{
  "hidden_size": 320,
  "experts_per_token": 4,
  "hidden_act": "reglu",
  "moe_layers": [0, 1, 2, 3, 4, 5, 6, 7, 8, 9, 10],
  "routed_scale": 5.83,
  "balance_loss": 0.00301,
  "router_z_loss": 0.0001,
  "init_std_router": 0.0201,
  "lr_router": 0.00125,
  "vocab_size": 17832,
  "norm": "rmsnorm",
  "learning_rate": 0.00113,
  "beta1": 0.9,
  "train_tokens": 1812000000,
  "dataset": "wikipedia_en"
}
Below are experts of layer 4 (counted from 0) of a mixture-of-experts language model. Rows are named router (the router's row for the expert), gate (a neuron's input weights, with its number), up (a neuron's input weights, with its number) and show model dimensions 80-159. Each number is 128 + 24 x the weight over its row's rms, rounded and kept within 0 to 255.
After each expert's rows: a language model's description of what the expert responds to; "comes after" lists some tokens at least twice as common just before its tokens as in all text. This comes from a sample of Wikipedia text that the model never trained on. Tokens count by the router's weight.

# expert 61
router [137 130 108 120 135 115 131 146 168 115 150 125 164 128 115 143 132 121 124  74 129 154 155 172 123 149  90 184 136 157 149 121 188 131 136 120  99 140 107 104 128 101 131 140 150 132 159 131 166  91 157 155 120 141 117 156 105 145 111 133 146 145 148  87 146 145 147 187  78 141 122 109 149 112 137 125 147 139 126 140]
gate0 [135 118 117 159 168 111  74 120 147 135 162 114  84 160 108 161 114 129 112 125 170 118 141 147 123  84 104  97 142 154 127 126 182 158 177 119 156 138  91 116 105 137 151 159 135 137 165 128 120 111  99 135 134 127 135 105 136 117 145 125  91 108 121 148 113  82 147 169  88 185 105 130 108 121 130 135 187 146  90 146]
up0 [133 132 124  85 133 141 178 109 112 111 112 124 161 141 131 137 141  95 122 145  73 117 122 129 127 154 109 120 158 113 156 128 152 116  97 140 146 100 139 139 122 109 136 109  86 161 134 107  95 113 164 126 150 154  96 141 146 138 118 144 106 112 137 120  87 154 127 109 130  43 143 168 101 121 118 157 133  84 130  89]
gate1 [146 123 132 109 150 108  66  96 143 154 111 146 124  80 125 119  85 158 165 136 134 142 118 148 143 106 153 138  99 138 150 139 125 120 151 106  88 130 115 157 131 143 108 119 101 119 180 151 114  79 170 140  78 143 134 122 149 106 153 129 127  89 133 216 145 172 137 117 123 109 144 121 155 110 156  84 146 125 132 103]
up1 [ 98 120 152 147 139 160 100 112 124 155  86 112 154 149 136 143 138 166 157 137 135 145 115 140 148 116 132 129  84 154 120  84 124 126 138 128 129 121 145 137 111 107 104 117  85 143 135 135 124 139 145 183  97 137  67 128  85 110 105 127 151 122 145 129 112 154 112 113 132 124 160  95 137 155 175 137 143 111 160 111]
gate2 [115 180  74 140 146 141 145 127 105 134 130 153 131 129  87 128 158 114 128 127 116 156 117  97 127  73 145 103 145 135 134 135 129 111 167 111 139 157 157 130 131 133 120 138 134 140 109 114 149 130  71  85 138 126 154 140 127 137 131 111 142 117 118 117 154 140 111 140 140 140 104 113 160 123 136 123 120 135 170 160]
up2 [103 181 103 119 132 150 143 147 107 115 132 122 127 151  97 125 130 152 142  95 116 157 128 121 114 105 130  67 130 132 121 155 115 132 190  99 156 145 157 123 144 138 111 127 125 142 135 124 144 133  81  82 133 156 161 151 121 130 149 114 134 133 144 112 154 124 116 150 121 153 108 127 135 130 144 113 129 129 155 159]
gate3 [152 109 118 174 110 142 129 146 124 130 176 149 124  98 114 121 175 152  91 105 152 136 135 134 117 158 100 125 121  98 135 109 102 110 110 163 164 110 121 151 159 135 144 126 141 146 135  87 109 110 141  65 144  63 116 121 136 155  97 103 128 121 107 111 156  91 142 128 142 149 113 149 103 146 136 135 118 131  98 129]
up3 [148 135 121 135  94 140 131 142 118 157 137 144 179 133 141  92 153 115 135 105 125 126 143 123 110 168 134 157 142  87 164 135 109 100 126 138 173 132  97 154 118 121 129 130 105 175 103 106 119 154  96 106 149  95  90 148 157 145  76  81  88 145 125 109 137 114 119 144 160 132  93 140 123 137 134 138  76 137 131 115]
It responds to: Years and table numbers
comes after: " | ", "1", "2", "; ", "–", ", "

# expert 49
router [149 156 113 157 132 142 129 161 116 115 146 148 143 124 116 164 147 125 120 100 138 128 162 155 163 120 115 180 113 165 148 121 150 144 119 125  87 177 114 120 119  98 165 128 155 163 125 160 160 139 188 119 111 125 116 171 133 133 119 144 163 162 141 111 135 145 144 170 118 151 102 145 155 116 132 110  95 119 116 154]
gate8 [119 105 135 121 131 138 126 154 120 120 167 107 127 123 151 134 130 142 129  88 140 152  92 117 143 124 109 181 104 119 122 109 129 145 111 117 134  95  99 143 144 140  89 101 140 101 130  96 113 136 117 111 131 125 139  96  72  78 114 118 157  76 106 149 170  85 123 154 134 157 145 138 117 137 134 132  89  97 138  99]
up8 [152 183  97 128 178 163 120 124 195 155  91 140 187 136 146 147 125 159 149 113 140 120 157 121 119 116 151 115 125 143 142 137  97 119 164 133 136 124 145  88 108 162 184  92  93 121 115 111 159 130 107 150 153 106 118 110 126 145 152 162 113 163 102 156 105  82 121 104 100 115 105 108 101 123 125 133 165 118 156 152]
gate9 [119  94 127 105  76 143 150 131 184 125 119 130 187  85 151 150 146 124 125 146 113 173 144 137 111 105 145 147  93 128 118 108 112 150 127 138  84 179 129 133 139 151  82 147 115 141 151 141 147 132 142 158 169 130 140 118 160 109 107 111 130 116 118 164 170 112 150 120  91  93 166 145 136 125 126 105 149 143 126 105]
up9 [ 99  87 128 124 144 138 129 121 141 145 145 146 145 154 161 133  99 135 113 179 136 152 185 143 119 119 154 143 122 134 100 128 142 130 129 115 127 127 156 107 149 152  94 104 116 132 117 116  96 124 106 153 133 163 141 125 120 136 140  78 156  84 132 121 141 126 146 116 109  94 179 163 118  86 112  73 120 123 153 135]
gate10 [127 135 132 100 107 112 137  63 163 117  94 105 130 106 141 170 137 131 112 126 120 145 157 127 116 147 133 136 110  74  98 119 137 126 103 122 131 157 113 107 126 136 118 110 118 123  87 137 143 125 126 144 111 177 147 102 127 125 128 107 142 115 112 120 114 180  75 166 123 136  87 119  99 173 123  93  84 143 125 141]
up10 [ 96 140 125 123 119 124 139  95 158  72 118 101 115 112 147 166 141 141 118 124 116 149 155 132 124 132 168 150  87  82  87 170 111 136 112  85 125 155 111 125 145 122 101 115 122 154  69 151 115 150 140 116 129 118 161 106 113 102 106  78 158 108 126 129 135 206  95 152 138 116  97 136  65 190 102  94  91 142 128 158]
gate11 [171 145 150 121 125 127  91 163  99 101 160 108 140 172 141 129 108 128 123 126 110 141 115 142  76 132 135 109 134 196 132 127 122 132 140 143 163 111 155 146 136 125 169  71 133 164 160 103 130 141 161 107  98 142  79 166 121 123 105  99 127  94 134  72 155 137 100  95 133 117 133 144 164 134 140 143 102 104 112  91]
up11 [173  98 103 166 137 153 128 108 155 118 120 108 128 197 167 124 113 122 133 134 114 172 126 146  85 114 160 122 108 188 169 156 120 128 133 140 151  85 154 144 166 120 199 120 104 176 107 161 137 124 123 142 101 130 105 191 141 111 122  91 153 129 121 117 138 141 143 116 133 104 125 126 132 114 121 121  89 118  95 136]
It responds to: Line breaks before headings
comes after: "\n", "\n\n", ")", " |", ".", " |  |"

# expert 1
router [158 147 113 110 163 105 145 138 138 145 135 159 161 136 123 115 140  85 120  99 159 142 134 145 137 137 118 148 161 155 119 110 146 107 117 121 142 149 135  89 125 134 166 152 142 125 120 164 165  80 158 152 107 125  88 164  88 160 159 134 143 121 123 114 131 151 144 147  89 141  95  81 133  82 123  86 103 130 162 140]
gate0 [136 146 154 102 124 137 106 145 110  81 142 102 169 156 140 130 182 148 112 160 112 115 126 119 172 138 121  78 152 152 100 149 148 107 202 130 134 166 118 141 128 127 112 120 128 137 135 112 162 144 122 114 105 110 153  85 105 127 178 130 132 135 164 145 107 176 121 117 163 129 163 152 115 111 120 128 166 155 114 138]
up0 [ 92 135 141 163 151  84 101 146  83 167 137 139 109 150 127 114 134 125 129 176 107 157 110 129 119 115 139 146 131 132 160 123 141 145 175 151 152 145 103 136 151 110 176 127 160 120 103 155 157 133  91 120 136 125 152 146 135 148 112 169 120 147 105 108  71 165 137 110  86 160 156 126 103 145 102 149 175 125 135 119]
gate1 [ 93 152 157 146 136 150  97 140 111 142 129 119 120 133 115 173 120 128 130 105 144 112 135 108 127 122 124 141 130 134 145 128  90 128 129 105 126 129 106 102 126 111 197 155 107 135 117  82  88 123 106 128 131 150 118 158  98 123 140 136 131 163 163 148 145 128 107 187 142 129 102 115  89  92 142 146 182 104 124 106]
up1 [ 84 126 112 147 128 114 124 123 180  80  90 155 160 139 149 130  70  84 124 115  84 163 167  98 104 143 111 216  90 154 140  97 112 114 194 138 109 128 124 135 148 164 101 113 125 145 142  96 103 128 104 120 152 137 107 186 106 108 103 131 122 118 126 102 106 135  94 127 159 126 148 162 224 127 118 152 116 116 147 116]
gate2 [136 164 165 157 133 116 129  86  64 121  99 160  91  84 159 123 124  88 132 159 126 108 127 102 120 123 135  83 136 141 152  86 125 119 122 111 137 112  88 146 104 138 110 115  84 153 145  98  81 148 120  69 104 146 156 128 121 117 103 168 102  72 108 152 144 135 111 142 138 186 125 115 117  86 132 120 135  99 125 131]
up2 [141 141 182 111 130 115 158 113 114 133 133 126 130 176 134 141 105 134 153 145 106 137 160 185 107 114 140 135 136 156 160 113  93  63 181 136 117 109 109  90  84 166 135 143 124 118 148 146 172 137  98 165 101 168 101 128 117 135 147 129 144 109 161  97 103 166  77  82  93 140 148 122 147 136 121 126 133 111 139 174]
gate3 [155 123  71 130 152 137  82 143  91 107 148 158 169 101 124 136 154 122 104 133 158 121 182 118 148 108 141 132 196 169  68 151 135 130 116 100 124 134 108 109 133 123 111 145 122 137 145 156 150 103 136 151 192 120 134 129 132  99 105 137  98 146  97 111 118 136 136 149 126 103 111 142 131 112 120  89 110 151  91 129]
up3 [107 159 152 156  94 121 158 125 126 165 101 113 117 125 107 140  99 134 147 121 114 134  93 137 129 161 124 143  73  88 183 104 139 114 121 157 108 138 124 153 108 149 144 115 135 111 127  95 104 144 127  83  98 154 127 142 110 156 140 101 163 129 159 137 172 146 121 117 117 167 110 130 142 140 133 160 123 116 158 117]
It responds to: Numbers in running prose
comes after: " ", " of ", " in ", "-", " No.", " and "

# expert 33
router [123 152 132 135 140 107 141 140 112 137 125 119 132 103 139 173 123 115 119  96 133 127 157 134 150 145 135 180 131 148 162 103 116 114 114 127  88 143 116 117 138 109 168 129 135 157 114 145 166 138 158 159 116 140 143 146 132 140 140 152 125 125 138  95 132 117 148 144 107 154 103  93 148 106 125 113 100 116 143 186]
gate0 [114 107 125 118 155 146 136 105 139 132 122 109 152 120 135  93 105  87 150 154 136  97 117  99 106 134 131 103 145 118 121  74 149 108  97 116 172 155 142 134 105 121 115 115 152 134 154 138 110 126  92 106 115 149 125  93 122 128 100 146 138 126 157 126 147  91 106 117 139 181 122 115 148 115 163 137 125 103 130 126]
up0 [105 155 129 135 132  71 135 130 101 134 126 125 103 121 122 141 139 191 116 116 111 149 140 157 168 131 107  98 165 156 143 171 117 132 148 160 104 153 103 107 128 124 130 158 123 145 130 116 161 114 158 119 106 119 104 172 127 138 146 115 128 143  96 124  80 194 159 121 134  85 130 176 120 146 111 137 137 154 131 127]
gate1 [142 107 125 155 128 128 105 121 128 134 146 143 113 165 109 149 115 154 148 108 169 101 145 119 132 143 157 114 127 112 133 159 120  94 118 139 148  88 148  99 148 141 129 125 101  85 150  71 136 124 163 144 151  91 113 129 141 133 121  92 118  97 119 128 170 172 162 140  91 127 175 159 139 133 128  98  96 114 109 133]
up1 [130 122 132 122  96 129 120 160 114 101 152 163 102 137 120 166 120 143 160 106 128 114 101 139 155 195 135 140  65 131  98 144 118 141 154 110 144  89 146 121 156 135 116 123 147 138 137 109 135 131 141 115 104 110  91 125 147 126 125 136 102 103  91 111 140 151 160 118 129 116 183 141 135 149 111 126 104  94 134 131]
gate2 [ 95 140 118 138 129 103 111 141 163 145 158 105 138 161 117  99 111 127 144 105  85 210 114 137  97 135 121  82  92 123 136 101 132 144 101 139 123 134 152 123 173  80 156 144 109 132 134  87 147 115 135 129 154 117 121 133 102 175 129 133 144 123 115 123 103 116 108 114 138 123  94 185 131 137 142  86 167 102 108 136]
up2 [142 152 111 127 110 108  92 145 147 146 138 143  77 142 144 102 115 133 126 158 141  85 168  76 133 105  96 130 120  82  90 107 137 143 129 130 120  99  68 173  76  70 123 162 122 165 195  67 155 122 139 106 123 132 146 103 118 124 125 123  90 143 121 151 116 117 121 134 132 132 138 153 134 167 112 147  93 152 129 117]
gate3 [ 86 156 120 169 134 101 152 178 160 114 126 137 119 134 132 162 121  96  95 142 113 108 156 152 164 191 115 147 114 143 114 140 118 158 109 162 116 160 108  87 149 150 143 139  92 140 120 103  90 142 161  93 144 117 145 119  75 125 119 171 122 151 127 161 163 103 111 129 164 156 111 125 116 116 129 173 119 131 159 140]
up3 [136 100 102 107 137 101 122 111 110 107 126 134 147  97 133 113 119 148 115 130 143  99 104  91  69  52 137 121 121 117 144 117 131 144 124 123 151  98  65 151 109 141 106 120 167  73 154 143 124 127 111 119  70 152  86 124 115 129 129 109 139 118 139 125 142 138 129 176  74 111 156 143 142 129 105  91  81 106 107 156]
It responds to: Section and list starts
comes after: "\n", "\n\n", ")", "==", "===", " =="

# expert 35
router [135 155 141 108 140  89 141 148 132 150 142 176 138  91 122 130 134 115  79  72 152 170 161 147 120 138 112 156 141 148 160 100 176 108 154 136 103 180 126 107 126 149 154 134 148 133 147 103 130  69 157 128 103 142 125 146 142 103  82 148 164 139  99 117 145 148 129 169 105 122 116 111 170 123 144 129 139 143 136 149]
gate0 [ 94 148 171 126 112 129 131 101 117 136 143 159 154  94 121 147 105 108 137 100 159 112 154 106 146 126 108 152 116 165 133 153 117 167 126 170  61 127 134 115 124 126 139 124 122 114  63 150 146 131 107 123 127 157 134 139 115 100 131 124 129 113 129 111 110 105  98 150 125 154 101 119 122 147 128 101 125 158 130 126]
up0 [ 76 175 150 163  98 118 109 126 129 121 145 151 116 123 149 138 111 117  96  86 128 137 160 129 137 136 110 115 177 154 141 141 146 160 142 138 145 124 142 165  90 119  75 136 100 124 115 104 100  98 101  66 118 123 155  69  84 120 134 117 113 132 174 112 107 156 139 140 102 192  74  99 144 176 100 123 113 152 116 131]
gate1 [136 128 115 172 151 161 106  69 134 132 165  97 120 129 163 145 149  95 154 143 106 140 149 150 151 131 118 100 151 131 133 117 132 119 120 122 154 141 116 113 122 141 124  94  97  86 136 123 124 138 140 138 195 149 127  98 112 117 116 112 156 119 120 138 140 114 114 121 146 123 129 202  92 126 121 125 135  92 153 174]
up1 [133 144 133 123 119 139 139 196 136 118  95 157 145 124  78 144 113 148 135 135 140 129 127  83 111 157 129 160 121 111 119 132 114 127 133 132  81 119  97 138 123 135 126 146 155 149 133 148 140 127 169 113  82 107 108 145 139 169 150 134 130 155 148 118 102 130 148 139 110  94 107  73 171 118 115 120  82 146  94  92]
gate2 [150  86  85 128 120 131 115 130 135 116 141 117 128 105 167 161  97 182 166 159  94 123 145 141 125  95 122 164 129 121 112 125 161 143 118 137 125 142 115 120 127 102 165 112  86  99 134 113 132 131 161 150 156 149  98 138  75 107 143 135 100 128 162 140 133  67  69  97 119 140 172 135 133 120 140  84 145 160 130 118]
up2 [138 109 105 149  86 146 164 115 111 155 125 112 123 137 109 135 114 145 123 160 107  92 158 161 133 144 130 153 156 133 108 137 146 109 131 144  95 102 104 155  81 143 155 133 109 173 135 146 124 144 150 159 167 113 158 124 114 101 139 160 144 126 140 176  89 116 117 122 151  75 129 119 143 110 173 101 114 108 119  78]
gate3 [146 125 147 101 142 144 126 106 156 150 140 128 132  90 140 137 148 124 101 129 121 153 152 147  94 126  95 121  50 193 101 133  81 117 142 155 123 151 106 135 158 126 134 141 139 136 109  77 161 147  79 131 130 114 122 122 112 122 109 145 136  94 102 129 130  84  99 137 153 120 113 173  72 138 110 109 131 152 135 101]
up3 [ 98 191 144 188 126 143 152 126 109 119  80 140 157 131 102 130 113 173 121 170 179 120  82 130 131 130 141 112 134 132 131 132 107  82 127 160 153 121 148 140 132 111 130 119 125 153 129 133 111 126 107 141 145  97 138  92 161 136 108 149 115 109 150 115 118 105 143 144 106 100 122  78 150 165 148 115 153 149 147 109]
It responds to: Mid-word letters and digits
comes after: " F", " | ", ",", " f", "f", " | F"

# expert 44
router [145 150 111 117 125 112 134 136 168 112 136 166 148 110 115 134 134 130 139  99 115 162 117 141 141 154  98 141 124 173 163  90 177 127  79 147 102 165 130 102  96 106 174 126 152 124 148 116 161 116 158 151 103 136 102 155 102 168 135 159 131 126 126 136 112 124 176 145 100 104 115 110 139 119 153 103 130 147 143 173]
gate0 [169 185 112 166 119 142 136 156 123 119 142 144 121 129  93 145 151 124 142 132 121 141  93 165  90 163 116  48 104 144 101  89  88 133 124 150 129 138 111 167  93 116 161 142 165 112 155 119 134 166 113 111 135 126 145  88 179 117 154 113 113 109  93 151 141 122 127 134 156 125 114 183 122 163 154 115 147 186 139 152]
up0 [137 134 189 128 125  98 114 133 174 147 118 133 168 130 143  81 137 167 109 109 123  95 140 120 104 110 144 195 143  77 124 142 129  94 189 118 122 121 135 126 139 101 120 131 105 126 154 150 142 157 129  94 125 123 132 137 109 110  99 145 159 141 140 122 131 117 125 116 120 123 127 126 143 105 127 157 126 116 111 114]
gate1 [ 89 122 134 164 138 128 135 112 135 114 157 106  78 120 148 148 135 122 121 143 175 127 144 150  98 158  84 141 106  98 149 107 131 157 181 116  88  67 109 113 124 115 143 129 135 159 141 119 116  90  92  84 124 106 136 122 116 115 125 118 130 142 136 100 115  89 154 143 133 150 150 144 159 146 121 152 133 137 104 147]
up1 [190 142 108 103 123 121  94 134 131 138 101 163 168 140 117 100 120 132 125 123 122 167 119 109 157 109 160 136 141 150 129 159 108 125 104 126 149 185 132 120 128 114  97 133 126 124 149 129 150 138 201 137 139  95 144 149 161 147 150 143 119 103 130 140 141 146 108 121 140 106 124 143  88 133 154 148 126 122 161 132]
gate2 [113 121  76 123 112 167 101 134 128 150 154  85 109 103 124 135 143 119 133  48 128 155 117 134 111 143 130 155 139 130 147 182 161 109 125 146 146 144 182  86 132  85 138 124 102  82  96  94 130 136  92  81 135 113 131 148 118 121 162 147 117 155 137 109 151 163 142 141 132 116 132  97 128 103 112 108 105 105  91 143]
up2 [173 114  82 126  83 121 137 108  99 158 167 139  88  92 123 150 125 138 118 102 118 162 129 113 132 178 120 159 133 126 135 110 149 122 107 164 150 161 163 100 127 117 149 148 121  98 116 102 129  96 141 100 157 129 145 119 133 148 125 161  95 158  93 142 167 140 104 125 154  98 132 140  84 133  95 115 127 137  92  63]
gate3 [128 129  77 186 142  96 130 120 124 133 111 118 121 136 128 155 155  80 141 147 107 124 166 135 111 141 124 130 109 140 121 151 173 132 141 106 153 140 156 120 117 111 165 129 106 139 177 137 110 132 132 128  89 179 140 170 135 185  99 112 138 155 127 101 167 122 100 158 139 125  92  87 100 120 133 142 119 111 106 135]
up3 [182 125 161 112 163 146 126 139 114 139 173 126 122 120 142 120  84 160 104  89 154 135 118 126 135 127 145 137 142 129 107 111 106 133 135 146 122  81  93 100 158 116  97 160 150 122  97 108 163 100 128  99 157  70 153 123 130  75 153 155 122 111 115 133 109 130 154  84 109 134 132 134 129 132 118 139 114 128 144 110]
It responds to: Digits in numbers
comes after: ".", " | ", "2", "°", "′", "1"

# expert 31
router [117 133 120 115 137  99 125 142 148 112 136 148 156 124 101 125 132 127 127  91 128 137 133 148 127 143 103 170 136 130 142 113 160 106 102 125 116 143  93 108 133 127 150 137 174 142 130 136 165 100 140 157 124 142 110 179 110 133 115 116 136 138 123 123 117 140 147 160  74 128 127 131 180 115 136 102 102 141 153 140]
gate0 [ 86 121  90 113 114  92 123 117 123  82  83  89 115 150 161 147 105 105 121 147 135 107 133 110 119  97 148 105 132  91 160  98 176 127 115 115 132 133 106 141  69 139  79 101 143 135 105 120 125 143 126 161 122 143 148 115 105 130  99  78 103  74 139 108 114 119 115 116 158 168 133 144 124 111 114 155 106 148 106 113]
up0 [115 159 143 110 124 162  85  86 195 144 151 128 131 144 116 141 121 118 141 140 120  87 108 121 117 163 132 123 156 117 135 105 102 143 142 160  99 130 142  98 127 103 183 129  98 167 144 127 169 139 138 120  69 173  91 116 124 125 144  96 137 112 107 191 112 128 137 151  93 104 143 108 159 138 131 129 145  91 138 155]
gate1 [126 115 104 111 134 107 122 144 101  84 161 125 108 115 123 156 147  98 113 115 139 117 163 118 138  92 106 115 158 116 146 125 177 155 160 147 124 109  84 120  66  62 106 180 121 120 143 124 147  93 127  96 114 166 126 155 153 149 124 111 127 133 131 147 106 110 160 157 101 115 141 120 181 123 133 158 134 107  95 105]
up1 [110 139 128  89 134  98 106 129 113 107 120 129 138  93 154 129 152 108 130 115 137 137 154 123 114  90 122 120 112 112 141 112 167 164 131 119 138 112  92 136  89  81 118 157 130 104 141 114 152  90 129 116 157 142 111 168 138 122 141 104 123 126 110 178  91 126 122 123  75 111 154 124 165 113 159 143 140 117  94  90]
gate2 [120 113 148 127 163  71 128 146  86 123 108 128 126 120 163 147 118 132  85 169 106 100 140 131 119 143 128 128 180 141 148 124 178 150 141 143  87 162 106 139  83 144 125 180  74 164 143 127 135 115 133  71 127 171 139 145 157 144 102  93 121 137 183 175  91 124 139 162 180 136 122 132 184 131  86 100 155 129 125 135]
up2 [148 126 168  96 137 150 179 112 119 112 148 107 123 118 137 112  97 109 126  90 105 156 118  93 124 122 121 104 138 161 158 149 130 129 159 127  92 161 124 124 156 170 161 125 141 130  84 114 106 130 109 139 179 139 110 135 143 135 111 162  79 124 122 154 127 151 109 137 161 109 113 140 111 165  95 121 138  89 127 174]
gate3 [130 140 175 157 128 133 141 120 131 102 128 157 142 184 157 129  98 163 120 117 132 125 139 152 121  97  65  96 125 147 167 110 116 153 144 126 135  98 144 123 107 135  98 112 148 121 159  85 113 117 116 169 137 119 128 122 126 122 163 133 165 127 168 130 137  87 120 132  91 117 134 146 121 173 134 164 133 143 108 118]
up3 [158 160 146 117 142 101  79 144 111 155  66  73 127 123 147 124 116 168 123 136  95 117 165 163 111 106 165 131 161 113 101 116 110 113 134  98 136 136 172 110  91 126 127 145 159 147 121 140 171 139 103 146 119 198 140 169 130 115 140 135 138 107 117 138 111 134 129 141 127 124 158  88 149 104 118  80 158 127 138 166]
It responds to: Digits in measurements
comes after: " | ", "–", " ", ".", "-", "| "

# expert 4
router [154 154 115 146 146 114 121 133 144 135 154 149 149 144  95 116 160 102 123 118 132 124 164 136 158  90 112 152 147 152 101 108 125 126 112 137 125 152 102 133 103  99 170 111 160 136 130 127 150 114 145 141 135 123 112 156 129 151 136 127 140 147 118  95 136 109 155 139  95 145 104 126 179  99 122 121  92 138 150 144]
gate0 [167 180 114 116 151 120  97 117 146 128  96 114 135 130 192 116 133 143 148 141  88 117 155 128 137 113 146 127 132 143 115 119 133 122 152 160 116 135 160 148 182 146  80 110 105 132 141 146 143 119 101  93  83 175 187 106 139 129 112 132 107  98 123 160 108 109  88 141 107 112 135 127 138 162 143  90 147 148 123 124]
up0 [ 86 126 111 103 120  87  68 119 156 111 133 167  96 110 127 125 131 154 123 142 102 115  84 123 113 111  86  86  95 132 137 154 126 155 127 169 170 130  82 128 178  99 123 165 151 160 133 156 141 122 163 171 114 162 162 119 112  90 122 137 123 108 140 132  94 172 115 126 150 111 104 174  92 144 142 159 113 167 121 113]
gate1 [151 118 141 156 150  67 148 143 119 131 187 100 143 123 148 138 129 106 128 135 122 110 143  88 106 123 122 121 151 125 146 141 108 167 174 137 106 113 156 117 111  80 162 159 129 103 188 114 158 108  93 136  93 170 119 137 128 153 123 110 119 134 121 106  79 139 101 145 135 124  91 123 136 121 147 110 133 140 129 167]
up1 [130  79 132 141 159 150 116 133 149 138 128 137 103 127 104 130 179 122 126 120 126 124  84 141 124 133 131 132 169 113 113 130 141  97 172 129 148 139 162 101 129 147 142  88 152  92 139 147 105 115 137 116 144 135 114 129 138 107 157 131 131  90 168 103 138 126 133 115 145 162 132 122  87 155 136 142 105 134 115 118]
gate2 [143 141 134 119  76 146 154 187 119 142 154 119 117 129 128 114 118 131 139 140 140 150 166 160  95 120 159 125 136 170 122  86 145 117 132 181 132 153 133  70 138 144 110  84 126 163 116 124 153 107 140 138 121 131 133 120 146 154 136 131 149 159 146 134 143 139 132 149 155 120 136 155 122 167 142 170 170 123  96 138]
up2 [165 123 150 107 114 139 167 160 119 136 168 133  99 114 117 102 118 115 143 143 113 145 167 127  79 107 184 104 155 158 120  83 136 122 157 191 140 160 124  76 137 124 105 104 140 140  97 101 152 117 126 144 111 149 121 131 159 138 143 125 151 133 159 142 132 124 119 145 164 121 140 171 130 158 126 164 161 126 108 121]
gate3 [110 178 134 113 103 156 149 138 108 142 109 159 127 104  87  99 149 140  88 201  73 174 115 103 137 132 116 105 120 148 109 116 133 136 139 137 125 146 118 150 124 188 175 130 155  95 116 147 154 143  99  86  97 107 133 156 139 149 167 159 156 177 103 143 144 113 106 134 115 129 146 121  90  87 148 162 137 113 135 107]
up3 [114 134 140 142 146  95 150 106 104 145 145  88 162 161 140 134 130  91 134 168 139  97  86 140 175 106 134 143 124  93 130 121 139 111 143 102  90 133 163 157 119 124 106 119 164 175 127 115 100 149 168 150 109 123 144  97 106 119 118 136  86 111 131  81 134 141  72 128 148 149 121 116 128 134 136 131  85 119 127 156]
It responds to: Line and block starts
comes after: "\n\n", "\n", ".", "==", " ==", "==="

# expert 52
router [139 117 103 111 158  99 129 136 120 159 159 145 139 150 110 161 131 123 132 107 132 149 107 130 126 114 128 201 153 182 149 119 160  81 126 130 103 143 122  94 120 117 147 149 131 118 126  99 150 127 133 133  82 135 104 159 131 125 138 124 149 141 149  88 115 126 160 160 122 171 112 138 157 118 116 131  94 138 158 180]
gate0 [136 112 125  96  83  92 167 138  89  96 111 133 106 104 146 162 122  86 143 136 158 175 104 104 147 131 164 104 147 104 177 120 105 138 108  84 139 111 135  91 133 130 146 113 156 130 120 119 122 143 116 112 159 145  78 153 148 105 117 148 111 146 117 159 151 135 114 133 159 124 122 176 157 127  74 130 137 140 147 107]
up0 [155 129 138 184  74 153 136 130 125 115 149 124 137 116 147 119 120 139 141 157 138 116 121 103  96 153 118 115 110 150 163 122  75 113 135 126 143 160 111 101 129 152 142 164  45 124 176 140  97 113 145 117 186 115 118 104 178 155 124 103 134 107 158 161 142 123 105  93 132 112 144 116 106 120 133 124 117 156 109 153]
gate1 [138 139 134 129 132 162 112  76 114 135 147 167 131 114 130 122 106 183 168 188 114 128 124 105 131 126 128 180 151 102  77 126 110 131 156 144 104 100 115 168 129 138 109 148 126 142 101 127  98 146 143 166 130  97 124 135 118 122 107 114 128 106 117 118 121 126 117 148 126 106 142 123 134 143  98 156 144  88 190 126]
up1 [131 170 103 113 135 109 143 173 116 166 140 137 171 105  79 126 151 147 139 124 108  84 147 147 133 115 140 130 122 144 119  90 118 127 130 130 114 114 136 116 136 171 115 134 142 168 122 137  94 118  95 101 126 153 165 148 120 144 118 114 105 105  91 109 146 159 122  99 106 145 129 143 150 113 122  83 100 161  86 129]
gate2 [150 157 152 101 167 126  64 144 141 137 117 113  91 105 138 126 177  78 189 140 105 153 146 154 123 156 125 158 111  97 138 157 146 141 142 107 108 110 127 158 166 112 155 123 119  58 155 137  92 147 117  92 154 119 135 141 132 154 133  87 108 137 116 112 108 114 148 135 152 123  90 164 132 152 109 111 130 101 140 144]
up2 [172 103 128 110 152  87 111 119 118 142  75 125 184 116 168 117 116 137 113  95 142 144 157 167 180 137 112 131 118 130 147 103 122 137 113  89 168 134 130 138 118 170 130 141 106 134 107 130 115 108 105 130 134 174 107 128 149 128 114 147 124 126 150 117 114 139  98 120 128 129 161 107 135 134  99 179  94 121 129  89]
gate3 [130 116 138 128 137 118 122  81 126  85 144  64  98 122  83 110  95 107 115 114 141 130 134 120 139 135 125 156 144 131 115 161 102 115 133 114 166 164 122 123 117 100 134 127 113 170 107 151 105 135 158 154 233 117 122 149 127 149 111 157 138  92 119  93 143 139 123  94 182 182  74 142 131 121 101  97 137 150 112 130]
up3 [131 162 117 106 106 144 156 120 141 123 140 163 111 139 139 151  85  94 147 145  84 131 128 106 164 125 144 119 137 149 144 132 124 137 133 169 190 152 149 136 129 127 166 164 121 173 142 139 101 113 145 101  82 123 141 105 118 143 120 146 182 116 123 106 144 138  88 143 138  95 168 119 129 114 157  76 105 136 121 144]
It responds to: Name-initial syllables
comes after: " R", " D", " J", " L", " | R", ", R"